From a checkpoint of a small mixture-of-experts model trained on Wikipedia.
Size: 10 layers, width 224, vocabulary 2048, 29.5M parameters.
Experts: 128 experts in each of 9 layers, a softmax router, a shared expert of 64 neurons.
Below are experts of layer 2 (counted from 0) of a mixture-of-experts language model. Rows are named router (the router's row for the expert), gate (a neuron's input weights, with its number), up (a neuron's input weights, with its number), down (a neuron's output weights, with its number) and show model dimensions 0-223. Each number is 128 + 32 x the weight over its row's rms, rounded and kept within 0 to 255. Numbers have three digits each.
Before each expert's rows: "gets" lists some tokens that make up at least twice as much of what it gets as of all text; "comes before" lists some tokens at least twice as common just after its tokens as in all text. This comes from a sample of Wikipedia text that the model never trained on. Tokens count by the router's weight.

# expert 49
gets: "\n", "ook", "ell", " appear", "ult", "is"
comes before: "-", "ed", "s", "|", "ance", "ing"
router:131111114126114152071116108125102153132052115063128118121111126108159097135142117071148091099135134133158149128123093129123146048171040134152130176098162140191178138135176114138114104146158160153130177170118048084133127144087093170205166188146134102098147138164066176127129148163107069135092158157135163151145087109152115155094099172117148151107079125136110065151108047182166125140095113123149056129109083124101081155176114092123129075089124146146075109120110144154127155162122173179119121132127124103159132120091086131160158134139153114108115183133079134131135110157093102133118072133080055134152154131161097151215095104132110124127179133114143148097181128152145152044129
gate0:077053056136097141058131163126136121181134098090122121133205114117128132139089117142107095108086083058151143106111092149093065070068075102096096178113124144120056098133104137120139159095168095139083186139114120180120153119142108112131146131158140127109159112143158156085125123096163161116217135095120078142116095146176130138190082104115127110091164143114124123140143090121125127113070130111103107086119137097119186103143133123126066112171138099125159133163103165123183074085085085058116152078134139134107148100164180134116114036102135155121077137142162159071116100080137134155071139130079178155140129146126132106154088165126124123096163093135178170102181159136100160160136
up0:095046104099109119068121187107134162145091136115116105128191092142106133151093129079124086107100113126168158144109130179109125093069115103070138160108062119160104117141111160142143137154160113117085192129079092141102156132093121115153168133170115155122139128140147128121114106111167121102142129051084100189071087161195152160155055141134134095110082126119086120119193069111124172157075104081121090091086174106144149082111131116128031106188154105110103157149128171157212110120125115095136122144178113138099155122116163106124105071131140139139098152118120150153105094084159124159075096101090175144130139134178104167147131173085167116118188098116156158122145172163121185144187
down0:212145167094079099134138154175128141104126144122125157099111129054128145081157116198087119148121100080105113063103098117124132106130123120152142137118139170144135125150074176094109100153090107117059114137126102096135039123122128125137163102118113192183099137124146145138132124126110097172199092078102152154108137107143076083167108085125127089112094156178056098127132094174109160155100119104134172148106098146086137127152114150136159057151141112060129045112072129210059114138233082130139151160070135119124161116131157113160146143118113145102121132152112182177115152123085122151132101164135151128127153134124148052130149119066148143134154153115115144207138117081093139156113
gate1:136126145106166085069110104167102125140167153074129112125130113148163195125124073174097106144118125064210138106177127152148100127130150120125170132125122149089125136174143137133123212180073072113144150144082059184163108131188175140181195108088179131113056098097171158120137105101084101145132123148070140128151133171137109148191126124110152143109159128096123149125099079165146151055129114120136115127098064056130123120101101131153150146158144091137092148114063125115124100176161142124122025071111197142118152101128184103089145086128112156112110106166134156131106105070120165118080071168063152123132123108126130083117170139158125176158137138105129143148143124128117124165089
up1:111167134141143131119129140202066165204107120060151134127107155108125133176174092113091091126129138081156157148178088118158105131185123138175147147153158127109174135174118124132150165143095072120191108119122095112165140108195167136151163107126145135130095114158177152080123109122130096133148135141103123148208110168175109139115170189083137144169113150153083155131130094161160162086127090145125115176053082102121120144071093095167142113145122120167107169113084117112109106185139206111112043090090135114141087085117171063124179088124140139083084109119178116124096097104115169113098108180053161155132094102097152103133183118176179116150136098116113159081156145099146108120087
down1:143116187170140151107135071166147177125128135098145126167166116134105108087187162114161093175138115109152077081099131185078083109167126106130099117165117100103190092148103127164080114137108139148071108148098119083094087086133136112154110124105173054085098151150112139137158135131218117135099074112151125136172114119147172127172110177137176092138120139070077123122139136107151136104141130083162124193146159153146180123178139095149123150167210153136145148106095081148143096123162102147108192100120161143170194123109102133090081137130097150097140132117153099103097137111106158124135154166182175142106118124057077150168118126105083176056132118128158075115089138132185036124081
gate2:113061120180099136113094110126170106155144116048092149123158092061131193113105157166134120114117117088144186112127122076126148090105164172171119156091152144114074112100134143180113086142100097146088087161116093113129038119073137147108166176067141161105142156085143144125074141150133139180082139123087124143139074126108136164116141202079094085080118125088130161122082153147167055152159166108134162127122116127103144142170179132138174085152122106135133142193101097100090147124148138137085144135153110139145111131186124150110097136142136122120166091095084063197111162164149080152096179085149148117161093104120111087136154131124171075123197081186138136145138087091117181137170
up2:117080151173128164115129134156105092164145122101123190119178131047160140141103136162131127109093101107133141129103113067124152097144185135148077180123162112121104158114133127221128103124104104133118114211162089133162055149112161086091105131082130140101166169076098135143150126152135166190100137105134149119120098151086160121101156198116110089067120142100164193114103146108177096157177163149110157101128111113130136131141186125127188080206150134137185147139095079081099169159127155130091140116138120115110152125188127120127118151131114104125185104108089070162132116192145131139062172112144117117175088095048085096138113132139186075116156097186130137094168119079126144143181
down2:164136168155204120121149138136152111173199120154180082138121159157069149200165140125094181130101047105089140121137097128094224118090151153134173119139138130146097145138061103104127095105152169093130185164154128108115129163195129143084177141122122132132081110148105163142173092107090147191109078141123143125136120104087152154149128140150073110110112109123147141169068186150100151155123125143117051079135123178052120173153128090152094133107106107160152135116116142124115063146125164153102178117150175119084134154160133115162089135059134106108099117147215114167127152178132092126079102145123137109089144125118186130150170045128118145090124099083087124099122125136091127122173
gate3:158151199103154164159092065122104181137102122141133112105149145137128084165198092118150098148139140106114095158070151102091129108172090107102085108154147138122179122162083106164131121102100105089179110082128050104149156089070072105126093129176061100116146151092120093062089199113167142142149132138118156127150167107165162082107138141094161127134136127147106127141107110101174127107135125149104108099123121157124171140075142083129119107143121175093173134154163088139186143161123157178074107177106144136134123080101063029144139149051090087081150178173166127115173101178063166117158125190186109141129138164138109127135127136110193149116126153148101128094092115113147096087125
up3:162117161124152128170094107093129162177160149173179136109116164091122105177205128119085117104099107095127097120076127115100086122146111111083138149174103116084174120166085112132151157138088086127180131131162101101158132134095071172131072146202058097141100138125092084107064191141162130146164121125139120115113154099157128076145154123104128122155154113130120130140100116067150117059165133129120160091139148157109154172096128124156106104107107155111206109086167132111179096162069157177086107160106153131107143106128070066151140115037100110102108172182152141130167128198090178106164131139165137137080127203117085161142069110121161163125125180157129083102129134086142072139107
down3:142148144154141093132069139161133124129109072129133132180068102168118108149088143109134085157141155043138120137187136108153164116127087178083155128141096187180162156147151148059112090175184169130108142191124130126140111136136119108172086162131048108119144130144139131159113077188066167135167168165165132120163158134082152150169147137152138135053127148176147168101131137123181132167130128146082119073109132146132056115192107183109165164143118142125144066115107126139109225107154146135148144117159122110107035154174127138176114132142084172149139145157048055105138146102108137128128129152113115150114081089150127125165097106140116146119123183105101148140136124088056128134171
gate4:117132127103080128149147061127182159138139136126145133074148044091115111092152049133193209177097111103122112068145072130131117170153165084116135167134090132119109118155127104179113162134144180159111040098156124132089163140106155175118162158155142167137109145102153107059128138091140136134118133196111161073160117132150117101073210093135097125176152112133138098167167147182172120074138104084141100158103164137112157074150141135123102107163163127103134177109129087173120122122116090129118118060090085171133097112129154152123172081119184148116128067137117101124094142138143092173149134157132160118076127126154142153083166123195143121146100157174148122140146070124071178068136
up4:170103113118128063159112118095105142154116177119115138090108095093141154125155091109252129135117173142168127154179137100185124153125185112076187110117084131119141087107125118140147137125149091170151100089090121140080149144088139141135109093130139092089135165113129148087136140099142116134106177169058130120188183127175096154080127116133079140160121088158129110142166130141149179090131127095128114205151146144111132111135108132104088166136223178166130147087162105093111166111104137102055202119116113120116101135116203160125151099145206132093145121156126089189080152140119097150132105126114162076103060156164101127161188110140160079197115163123108115161147121135074129085142
down4:089109122148138149185111143173092173115175104117094134102141146161108138123117139152157150084164144068066070163164159148160078185107106156155058152118178151143162137098081122150159073121154131146151119162119122098157154122117130141186110115179136108151153126125125117156119107147099140088124120047153156168109133151094055155097092182094127098166123129142037120082135136117120139171172063178160167072063098149140161116120127184150164136097187157089154127113120133091178130148068125081138100188084121135106073073071081165156133122165121120103156104145119126139119183127125092157134129149104171093132191154112155107176088163134095160084136119125098082171151116154180087107098
gate5:099128163139131177133042134129147154098108172139128121117116156127127162147063173151132138058174125096115116128123136172104159125146112077120097103140113145144141125112155100141155118106174188110153090087162126112134138141119108121198157130138139070184123109182133161067124143150152200128147111114211150131180132169097139078162126145151138107128143156107073093110117137168103102051177095141074092123078151167123141102134182082165170134113128156146126180089121196083077086110155135099125099124166075105186106135154157171117154102143019123156086160116142133074129085125156057097132170138144171116134110144132134064157068089119105163142115124112140139141185132088104134095070
up5:138082172125144193093101161058103112168135198132135148103077168183109097196126138175116107065164133119115119106099106140126123152126104080201078098127135177191176153114104104139137140168168165132144088146112083113177109146123117101142184144103106087152136129211152131067161165118188157076183136109160176147132121139130136063102122139119105110125161141084065085113125121165140125104188120142103098148075134166106088109127175112169137086117159154145147150175156148124083152171164166071149085162151094123157168169158167119153131116105095130166077158133147102095200091138144072090094142104150152124121140142070168105114084113109162145143074094129103131107178134090126154123128
down5:125122144119084111106139135149123138114151102113107104112102134140088157102175097112074168126072150156117107136101159103096140145113124187160135104097209089152147084081093109141041127064165150122094101085122145156147164150132106123151142119168134120139153128035117117079201152135081139121068129110113138155162123126096168131137189106106164155135097111138151063131150147128082214144096115142145120153044070149075106149095096104171083176119100145149137107131137111113120127181199133134103148142092117088158095100192138096087147113103107085159146121123113153118076108091148132113165102122058158108124107192134183117117075127064130098105129199114084098062092145089134150145177
gate6:082092113136101110168084140116176116156120106103093129091064136067134135086102121177131135210136098120100147125165077073147086140157149090118121112140131106168172149139118128113151091104164101147189070164151156094103174076198141168084031165201101140174106155164146143123105099133116167132183142085172144092165176122129115123164141097182108176168105124099145154094035168153084154090147162163165146150116120122112153117185156158167117160083147168203176106072045121145099141131114156135093114121169139130132174107150148148107138133144119141160158083100145130166088112120111106176130138136125106142132110145174165162126172113111137094145075104107169131145113097109102101155098
up6:144100148157145155104129157177150092066099172051200108082141147105144141179130177173132155139143128139124096127088098176106111075158132101132127135125091134115157157113160088168137085107076141142137124092121128061130171137142149161117120149119075142136176107171157131076165115124119149111111096137147140102183077077122048182192148147123080100148139178126119128164105151146162140096116134135169088131158132092180088156151093170192153168104184149154130139062143098193111178159119092181137164156159115079114135122173088146089115151231112153151114119137102116137113176103087116124157126132189128080154123112138132144146154107137047133181099102132157158111083093125121138052158
down6:057130106133156085116132143179114119138113174119175112135152121092216142100131105136100115142102085128163126035131200074194199133157140091152123113065156123123157185120077179157134114156083074100126174125113106133112106157139119105101171071150143149168139124130189193135087081117138105133157070182144167170091117112136089105091165135138082091096135100086076147166142077071097115109105108099107154146178098121146198144125082167131145177075190112105131132163107115113135136102165140092105092133080139128092125146172132132157120082105125142169127162174114184118113104166141154165113083138087117194133144144139055173150169156117134172147137144142117095158152130137154144125114
gate7:129115075118122116128169149182166117139080135129110140074158111108124123094151141111096128159159131136120187190079094169147130112073095147083115142120117138117130163133106122085146142146139099136079143134161079101131112063081209117115162168168155135114159130089184146130129152131104103128135046090145175152097112136073118167117127058204098140163180138119172151140142155136179088137102128098185178185125099134086165133116084117109115176104098140161089127155117136184117175086104099177106084116154108159132126085147130144144150101166120135101133128120136152150134157195070123180162176080116127152166152079158126161103201057140143136044153121114150170132129056174127097160075
up7:123143126126063186152157135195156087144144112133060151093178141127131040101164157128097098158177104151131149174081121133132094096059109126099134102097133140110113155076090136127122100114132062157108153144137162099134155094123207073058132148118141098134111135103129084123145111101131121102130090082128152176110174084086135161126126091206123193150235136159138168177152104174212129115106156110167202121130163130093155095057100138102106144095112194165122111157133133121187117178131086167175082139154071104118150145103120122142129138137153135130116104140129124147094131138082108184165121112126133143179169063134120138084129135125151121119115109078111158160126078136136091120109
down7:125143133135142180116172118168154107171162094174127113190127211160154106086129144103150159159134132151092088149154076222056226153119149170110095141129141073086133156139069136172117139100156069091096083108163148140174134142142108116174127119109128137108121100139134110131146123113156145116119099110109120122125149183081132172147073210141158128150109164142140084136182081156136113202153098096116100136171141164113089092088115208154117166122105137124122184166117110161130126131119104159142173168160154159094111191108117094160105135115147131143085078165111129098193110113131111105153152161161141132111138120046188148135128097120085200124155127089123108075137166123094139187133
gate8:169143103181170171165085157183109128121140115077148156115129190122149187196112136151111119143112113166172090143122151101116134165111110143146159140152133102115153149110132142092065093128124147149167156116123161057152123167087202160130102088152102074098086127176091106095155128197093111121106111111179092107173111101085126150124166112063149161191165111119132111128150072123140161152093156068151137133142115116095137109119074089139104149128046095140096161115100176146072124158065154157112111130140128076160161129127091098178156112155134144149081146110115167199117122187126117098178117117126135155100119107154161071157087103129074144142131127032128154175139117185170123081067
up8:120132137122109109160075111108145175105145117145102135080182158131150145134062107143157162141106081122112102112162148071089181122123108065083116146120206049153129082145077156142126079147113113097123084132050164132143141105064187069147066172123140129161131124104135177128073121147190150178076116088132118116114085160151166077094156125094143096127153125123140113071135054124137158135088126127160109138101167113170161088145100084176124086163068123129106127113104209087139119183163151126100138137100088188118176102100144128159153166150087058122187124080145104122103153135113190147186132101171128153139136090121111133140121159130112166114159067095128123159130117162159085135116
down8:042107088125156072090163139152102120058100134143109146164148186100067134067110105142095051106112123127168187167160148098133128115132156109166175120137124132097107170114131175101124135152124123079136126135156113167063149071154178083118138109108120078100146099169158110093158110160092177120128045076119127134105158172159116132163161111144159155147129139112109089122128097140113095095110117103139115112159112110154121224176117129138155158139117086082103162049151131094136094104100144104096151141086133092102142105072139158135108141084148109108102096186140109185095129064147097159076124168146072135162147131116197088075145094126182124109158169162091161192136132158129094128177
gate9:088103119091110150121135108129158110113091153126150140123121123100162132118110097137170182192154074125135072100134160132122143162181108102094153125167167126168059129115119171111104095157119093129120126155119121105087114151100109126166155202130175130168135142185197132100105070136129078098093122108182111156111120080154083146146091103071096114159159152149176163090134129100159166156145068138098074093147159176152105147142116101137150149102142093136115172063124171176148125100149146076147112048116169128132113085105189137210125120184121078133082126073116113138116165101112134155101197152150157109154089114175105085158151143165230149175096155188154143140129141159147129060120
up9:189155120101155135154116088100143077155086128146147078113130120139099136176167067139141128211130108153170086103187163179176119193216086148117120173113112140114094139104093166123132126155112169107101092125146165092096139156133127136129190177161123104176080115162105089082153087094109102052086133131149166084176192077125097120144131103131073102160174116094145149090094109142114115147097130154113095112215158185102096146129085133141139144098135104171080190126121168121101163150157152072113132113133133160149094141118145109184142125114161109133114155104126123168084115128101131156107179090153145164111136136168144123198118121139193124169145213189146157105133151156160148079118
down9:137127083160160059082153142176130133130103156207080174143091110158062137085127139218119115114080196131105073160182107107038111142116095158098131144103126115115126096061146129123139174131136118150133113141139158069084149088137125167130136105093128126110175115080072098165129146083136106167182151090120109178089119135110067184109160172138115128119143129077183105093117120120115136096158094120118151125162158130143131091081110127107130091114136093136188099103063143128121174136116119169163112172178104121145079072150159095138167136106104164127105197180138117161141149072147141174103116135096085151158153115129104130107148112129102111153167082189209186144122155156176120112140
gate10:163086117109117138119193115177130146169111096137104149078124140117164122163114169133114173109126112108096124095141193128127143171128104137147140137170049107095117148182195161165148098109129130169162155112167126054154151170113137100122099118201104120162083103095081137087095141158136130133076108126103109117155148089127143095103094100135100151129143153084135193170113120135115157115144241144183134058143091149143080105160122131096115122074137129094138153115133142126123154114033136089117137117123143046106140157200128147095184150113073161097072129150103138143104094141156105116174068109149111144129165167149169143102165150117177130162076147115173188174119107135100164080198
up10:121063136184081128113178109156133155189172137123090188078127126092159121199116107147063150070121127136153212095093144103136178130120158154154127171148106139127115166176130137094118109118127126129153192114132098124190104115100084150167152156164139116124101144093173157112127143119105074111117143121124121135154071105112137082113140108135082135170144144109135135158151128078109060119138173102140102029137058101144091164174150163096184111120087122140129153144120104133120136110111152134119088067118197090073144082098092120194179117141075142094026072119094136167133094104150170094104129127161126136128185149137118123101159131134121121162123066127125159133138071131121209132134
down10:185168134118098140106077108120052068146065167107133151082096109099115128137123136110144177066117139135178122152042168135086123106148113149089082130125124150123177170062144107171142167111116094152179119105112109130144143132131127134139158173144135135145117139161110120113099154098146190086092180205126184113166129099087191117137175088149143072162158103129135156108069060165115115139128176134090148105106134102158116103113147122124182159163107239172141132125188086119109152066125117099187075125082130125133140146154123071141130140109152119126138163127133139144119141170108183143122097129133137111139087101154136062113187142102183116145115052088173129114083094090162178120110
gate11:075152135122120119081075090149119120116124087143210145121106138130122110179139119155092092096121066135105143133166115162135116062107182115116128157097113129154129123198211101139161105160135129118096158198116137075108090142124096119135122153129115119129123105161130147126161116124144165094132214084109078132148123101171060142093091141118088107154153169147113178110143151079157152136066124128141085146106144074149133060138115107146126088159061169132119119133173182179122090113113148158118141140072110111157177148094136172154142127187144115106139136078132133143150148121118088106127129067192135179126141125113083112182149035140171147103156167172092162118100116065161169026156
up11:148097098138123101138108114149106134150096142128171161117022098101157117138117128176172097117130094159091131087150124133159127126123179160053154111120128103157125135210145135138164068080121110147109119140136105122125066100125128113184086135148140094131203180167125200136163114101123135126092177132135108126205135094132057152051094135149129153173148188142150126121129148101142151152105127121129092191118144117114176121092080126157137098114100161159149114144162186111085117080086177140112126135040179164208178155153128142173126121134120119117095091130116126160164175120082121098120117083144186135191139136098087093168157049121146146128147132119149200116122087106128171154088
down11:174157103116114171145135134099068142152193118046108086154127085144177148092083095104151154102143152206129169141145090091139084122135113149096112128115069104065153128144177100111144135113128077063131137191117089142162087152086108142119086121114071117147104215133123080102150198094141118039162131123127102100137090140149163180168155173137133140133110126093150155098132169131143074167179037109144136127187138073136141170082111163114142145086126158118105156133118127068121169141150154100166102136130135105111094105084105107146082108109119100135132133140083109099135106127127095084150162090115108160147124140104116080084096138111208120145075058078115135102111130118091112186121
gate12:123130133100123126185080136124109139117131126115074137093121128157101080088131104152101155140181174103144155169153147152106097119146160154131161068099116144064107142088125121136133113105175072173099122102106097116201121138110129125130112082132096171095130095114090071122099137077173120163126096141109080149112068110130154159116120129054124131080117183090130100144142104169090104108110120141095162137067105076130135123156136191100084169156135175150118099194055124111138153118165185168133157164164086129136194129104160140116168154165041115145142132132172141141062122141133095171138114121050099111202171092101140142080137141180117139133058123057164106149096101156197131075134
up12:158120139111177108141115143146138137101155094126101162122147154174169069144160068145076120096117151070131104149143146160110095129093106143167116136114166170103121125044139124154115107116136108170158121119100130120207100139156154112093113133170126158185201086118086095133150137102173124123128075105083077129148064122134156159139181132084129195128126168162089072102162106113148113133131095127059157106104084066072140140128091186115088152173099163135136114182059192130115112166129150161124157159172106115092145132097165160122170143121027102101139159135124158093109122141155135143192149135120137089147186161078146132073156161166101143122076103089182114099110073143175169113153
down12:140117137084092123065117138117065126164104135184140115113142122149080133154117173152153124086156102125109081121190086090106147094099073152124127141101120139194146115127116126109165135113121152139158128147093162153081201093115074163120060141100111156161145163126088138126170145070086148139187121113137147197146093185121123115109128150093159147104078149112147138127078153118128169080170177119164123117197107092084194138151139132113135111103174147132115130077148136127129132167156143104126133173100136176200142130027109221079106112125113097163098170129201130118092060145132129083187178156049121141157149109161113136077167180138117154129079111146131105163132144135128106142160
gate13:161148087131166110120178182121140124103160052154142105112136086119150160114123131153172138118126113108129147088139146105211124118082162113144159165108031113125089084139087138099166089122110128121103126128068148125081100167077103075129121074172072146221090116125187161112149182125086089143137112100104104193136078152110176129143125085100165114167106102097102129117158131120142140095117076116124097125122156112161118172146160170127094110162149131118111063137115122124107140188080112173114142191108075184140143114123077120189147124056118103122094132150138135066120097085122090122151085117126121103075188111101169136114142107138192166113083166147171150187132111134150169065103
up13:157138147157172145139188146126169085074115113132171165111143137137152148156139134094126135051136103126145135147125131141077166129072118068100172128161126182143106147146058137092112111113134092133084111095101142158121077162088080104153173087124146151185158076181160193156116128139128107161120106135151139156130074160129139167070174113130125144141118125158091068167124126134179122121127033128106089128128130109184113191176117111099109145167122127133125143107166140191075095103084156172132167158117104145096099084098076111150096149104057078146091163109140159045162083059103149149112172168121092124090126042100167098100126112167109146098119122073126106132119106109145129074095
down13:140095177100176160144116103085094152144115134146150128161145149129119176174118070075096098131147155109136103140157120106092188082131088105135151094154176179089078141160142112137150163148170200082174138120151162097101082139114141103108111186113172076110169136161090171113140181148122129118134122109150122099102127163090136135108155166137099129077159059072124154192148131047102128141130108124132084083163095117116122151151146136106135167138078087168068072177144104206114093078116122180094141031125105159096134154177146157148082168113149183146132074134114161110110131191111139132170144158137094143070162123086119120121173167178097127186130165113135133139145107129110186084139
gate14:101155134124066149126114105118184143118148127121080124139138100148154057149123151186135175176126164127155135118156119104101101164083087162087096190151156133170105105111137126075142183132115110081197126171135175084137103156156151090156102187148123173137101178142094130184167148107116155105168140096134158057150186146150110158132144125113131179144083147137144058151120182183057227127134128103116082089105074131158144133102153113151127124112156080133144114123086127110126059081162122141143107151066074126160083118108124198107121109173121185121127151116148171148068097107088151146137148129106126154116134152137097126156061186115138101161147141105188109139202123086104126180119
up14:060123138121062136201140144122177160159069160120140155176141104145154092118085120163170102109113143145223186105171137080084125146127164145070145159166129130177076132120129113113145148118106158079176147198103176116105090147137127085147141166164111123088149150136136176179098113104096142080204154117113129094139145139143074136113125141107145147118104109144093090121129166152023194155151133082130091117072102144146138104127134078111053134074189127190157124170107124096124099090177149116110076128144175124140084094128135145095115092176109173134123160128133135121124077096087141138123160092125160127158118149159139144090116138163111060164112159097154126101200143115097170165131
down14:132182189174110128195123111104049113097163083157182067112107190113154121186100066130083061128102136105173097104131152124125177140170070131127145103117179160070160152149115086147134113142175175084110125177143124131111155131032130108148119103110140118162124120096117113138107114152132165166137094127092105200154093123155131120143111079180174145090160145131081167151110132099184115124125172076099112103132147114127173123091088155162124121156121126169096130149133132115176157141154121149116228135127090162110125162163136094088152121169144159168128171159140122116105097193117152130126109136081104162151141110185125109126187139172099128174105164129195096096098112151058114066117
gate15:130073078142143178108167084116103164140129106135082123148118073064147126106123174110154123179139100140090120118110155157118141125117109134052117199112045119145131093161158140060117147150120129088091155144122097094135151128161121127147147148170120137112122192127078167153069131148192105157170166158119094158122132157145197034088148087105123090107116088215187193120116098191132168139159165153112088069169101093116178103145206151074157131143117106108162102093152165140109145145056113088123128100081157148133121144161142142133138136082163150159134130114111149078173140191135139093102150115152120075072132156131108133096141118108113129078139131123152083140152114110090171170137
up15:163168146160135103102123133123178120153173122134057184040136142050082101148137106143092138134130132184112125106106158172093214140095199109149097088120126126097120100080052136087164074076077147117113128116128111126160179115116146177142157131106135239124096092138143157135102097159101076146107186156134095165097103103105167188118158144093114099129130149174186191127130149143117138162128181140117114130113091147107162167064142169068161108174097113127101164135124129083107133102114127160156145104183103113108079102169129145151144141125139160130095140093151080141092130075161157184148123186130118097109172136126126119072139146153118143141158126093110108177135079117164167178107
down15:146104086099103104118093119135166117165162109075165104092156147100125136105140126115147116122133124112158184104128159118088141073185118154108103102055100142106097088159133160102184106100097164134165150132151098118175160135126206125141124142194093163141164104106105101056093143227103115168212113138056104126117071135180147172136127131097137145133089133163185134155139127160113119140127081174111125104123127155103115120110195148146086139116139104100160149129100194127178134099078125112131029115072123144173050139126144159110103149135150146122150107161116104118140131156055105171170135200112063086155124152133101079112112123140143102129133167064085109158131060154148111109110
gate16:079134073139114079135122092201115106136201145134039128177097108086112122135121089086102125129157142146112156108103089144133112143152098072153217092167154112105130142148130122083194136120125127143086156176102115153091139175132154152101075164118097115189131121148136099103116164160110117115174094161205126117094189168124092125211082167210157152095135096165099106119135173064122138122088120151073172108134137154110168106069129168153107072139118144131138149113109099081156074104123121154122094135168167102064114159149135142095158140097085170124095122165117121111092111150120099079115129154132217086081143159165118114111114121172141069104109159118139111121141117171090142085145
up16:116107065163134098131033096219124110118117186117066108160144143167125122109076114080095143140157164164085146108136085131103110115124117074143191076200161083142110064135117094093181114124151115109132129152104143137134161192143135126156086137128090051221152136101146124157120120157111134087155103141168149100102148149147111134175150175167189102078128110154079146120122169094104092125128094121092129140124172116148196112125145139143140089129092164159060129155028142082115138121113146187120107089144147143085125152115104153111178157116078124083108152150156131094100105165139085095107138103144170137109141172179171100127116149120123076081113104105174128137132103161122143071149
down16:156150081135054105100129108159098102170142142104137125150068123107159160134113130123111112120098095180156147046127142111126119097135113120150124136149122065126141099132126058147183109144128095107139127178151142114193149142131114117162124163137123146129121107155037099087144114110122102100154187199107151119111087114210126153094098145173147101113090029149151139068175161059118097146112117114118144137150145108137129111068124134145135076146106131157093185145104097115023162130144114112135120134110135092089131137131125114189138125177115136074126186149196146123115154211133116127133213115117115059150104197121144112082134071128159135152047094144130134158129114127156138097083
gate17:165109123122101048174134130082106128117058114116114099109121165061203125111088083121171094149126109102103144142110099222086152172148117101122166141106135082124098139157046116096124110111112098141131169086117117155079146098085065112153161163120136090098111118072151103099150154094161119188109103079096070144152149105105103118166105124143093133106130105190109129120135136153098083061126130107115152110149145124147138119154133169113107163115123121178113076164122034116112158097142206091110116122116108160086149126108138130168116120142146082177134130122177059151096121073160172105171114086144153156093145151085172070076164134113113137143167191147167051156140113156167154115138
up17:143115125123113117145090107126098132146144050105157112139112121104181167170176095164155136133089103098138146166218108184102147117157133116127105144081173108136188141123069158120081130164129062137153146140113096151091100059145151110165174173156149187124090115103126134046081177143128081138118131093170084132171152091171096103181151115092077113130143102186102176165118142164186087083135137135106169129171109148176098097124106152140183060116084132160139192113145153143174154106106157124107085115132160214073158102136132133154119136094192090130156134096093073144112144140159140116186166133152111167079147139113076141178154107164138163151141125149167177092103113134119149137142
down17:130139129118116099121192098068134135137138110170109127201146129157104056125159080174131166104137124115146144117190139049090156091166118160151104189124116108110170101128149176159091094177167152151109110123171058094146150129110128134116185113158138114124183148093110122108136134132098166153160117091126130176118138112150145147100145146072103131135053166140080123117109117103160153112181105170136167111155124143134098134147145095122068126127107124113117149195141142052146132086121162185081134149185141213137166122068143224124083141104073138112144078133192165155139130127168114173121143038130101144131190114108083136096147162146127179086145144142167099128127098152082121174163
gate18:131207146136188105125108079145151169152145085147085049154123194170089113099157091093100129221155118129071130140143140107148120047174152153113129110176121094088117149095104160137172178117151149113177141175095148057149177158180107128095129094135074116161099104154163046142145075152076085200181148125133137164095143103107099094108064149132136104123116147130125142141121086168135178144096138154130110081123113070120104164117144125123153186112074098158135122150089090097118121143140145152173103146102145077093117112157095151153111159106128189080104132150114113101133137138084116158133103151109094162104144114128119143108154150170141178081108136070138162171144068138176074131099
up18:164184119107155097165063111140146118111120131162040097138177175173124172114099133128155181209131147077100112106145110118097105091157112152138087121188136097157117102147119143108130106121115099148203125134085098076137186162175093172093124081191079111149102109160103077120188149144112061196149126121088156130149130140139140135122074131153167147099092152118130128147098097144080145149166140113136107176101132073148115157142132154153128137121109116156130056131117162135157098091171171121117132114101098107123130085116081161166154142123085162091068123183128110115068119101103184154114109129049104163134091124182136100123162173163098146146111073120129146149153071111165042186108
down18:169111167144175115131149132145060145160076141114063157123109125088098136171159151167134140115115121130202207126109154106159135162147119141148110154152158120147153153125097141104125102185077142110161105099175151110086147083120109109088084169050113086149124168112101101147098179109121138101108138073122150132151127122119137123135148080148159175153067113100099196184134068094191134115168065165093161175090097180155123131122177148121139138108109205109151140090116170080109152144131125087152117130077146111115103111139124193108121117071149098080146108173129102121164104143135124094117092126203110108059092135121088145114067094113137082140137123110191072102166146164072174157076
gate19:087089149161093172126148124133170164040158046195124161087141118095122126146085091106121109108143091114183144096134119121120114104153145119148132173140129172096109116122148080084084125104135170133108129162154145090140109145098178172123158114111166134147097126091102166129159100094156152108223106173092126147079110101136189163115110139124125093181086069117106077085107161150093144114095136144079157044140133146140179137149136136101122085125128180065098076199073132096114130087133133139143073108155132149069118157150161137104071081087107097107109115125147119143121138078172079134119164212100099184085131079166105108127144120085149119141098146090088136087157113172113137109174
up19:112085049188131159113152123148150144089157083148138131126092116152126094174136122135129106103121151064173095066156076114163108131138124120175166154179128173105142098132141119109109136095157097111090117175124137096110114149061168196116152130071106123150140130141063137110131159145171143141208111190126187101149118143143140168147183198094129122150086086151140063129110237125137136153117100121082146095116123138136162131133116184085098092071146101104126124154123180130091075099122120171173104128115087162130148153109179136123131111042208127109083092090108131133161132123146104129142160168111096116110065066170080099189162112161190127148127120095112127136110111106137129119166
down19:149163009123177124133144104125102127162110122113128103151130141136084152176128093142141077086111086149163133120073125153127174160134122146065158125193180170115131041140135160178106120107188118170127081108117095135127048114140108179122140122119138123100135176070161144128095116145130118105076104105100144160198122178121136141092149115117093067119111140124151104123106103065134102083172146091116120117161088110117116120144080139191113225125101137079152155107125093124132153143141148142090176144139126133188071080104083171162071159111110103081152152126083135169129166176120169143091135109163085148139137084110191188125134119094110121163082143136131130097163124093099186174134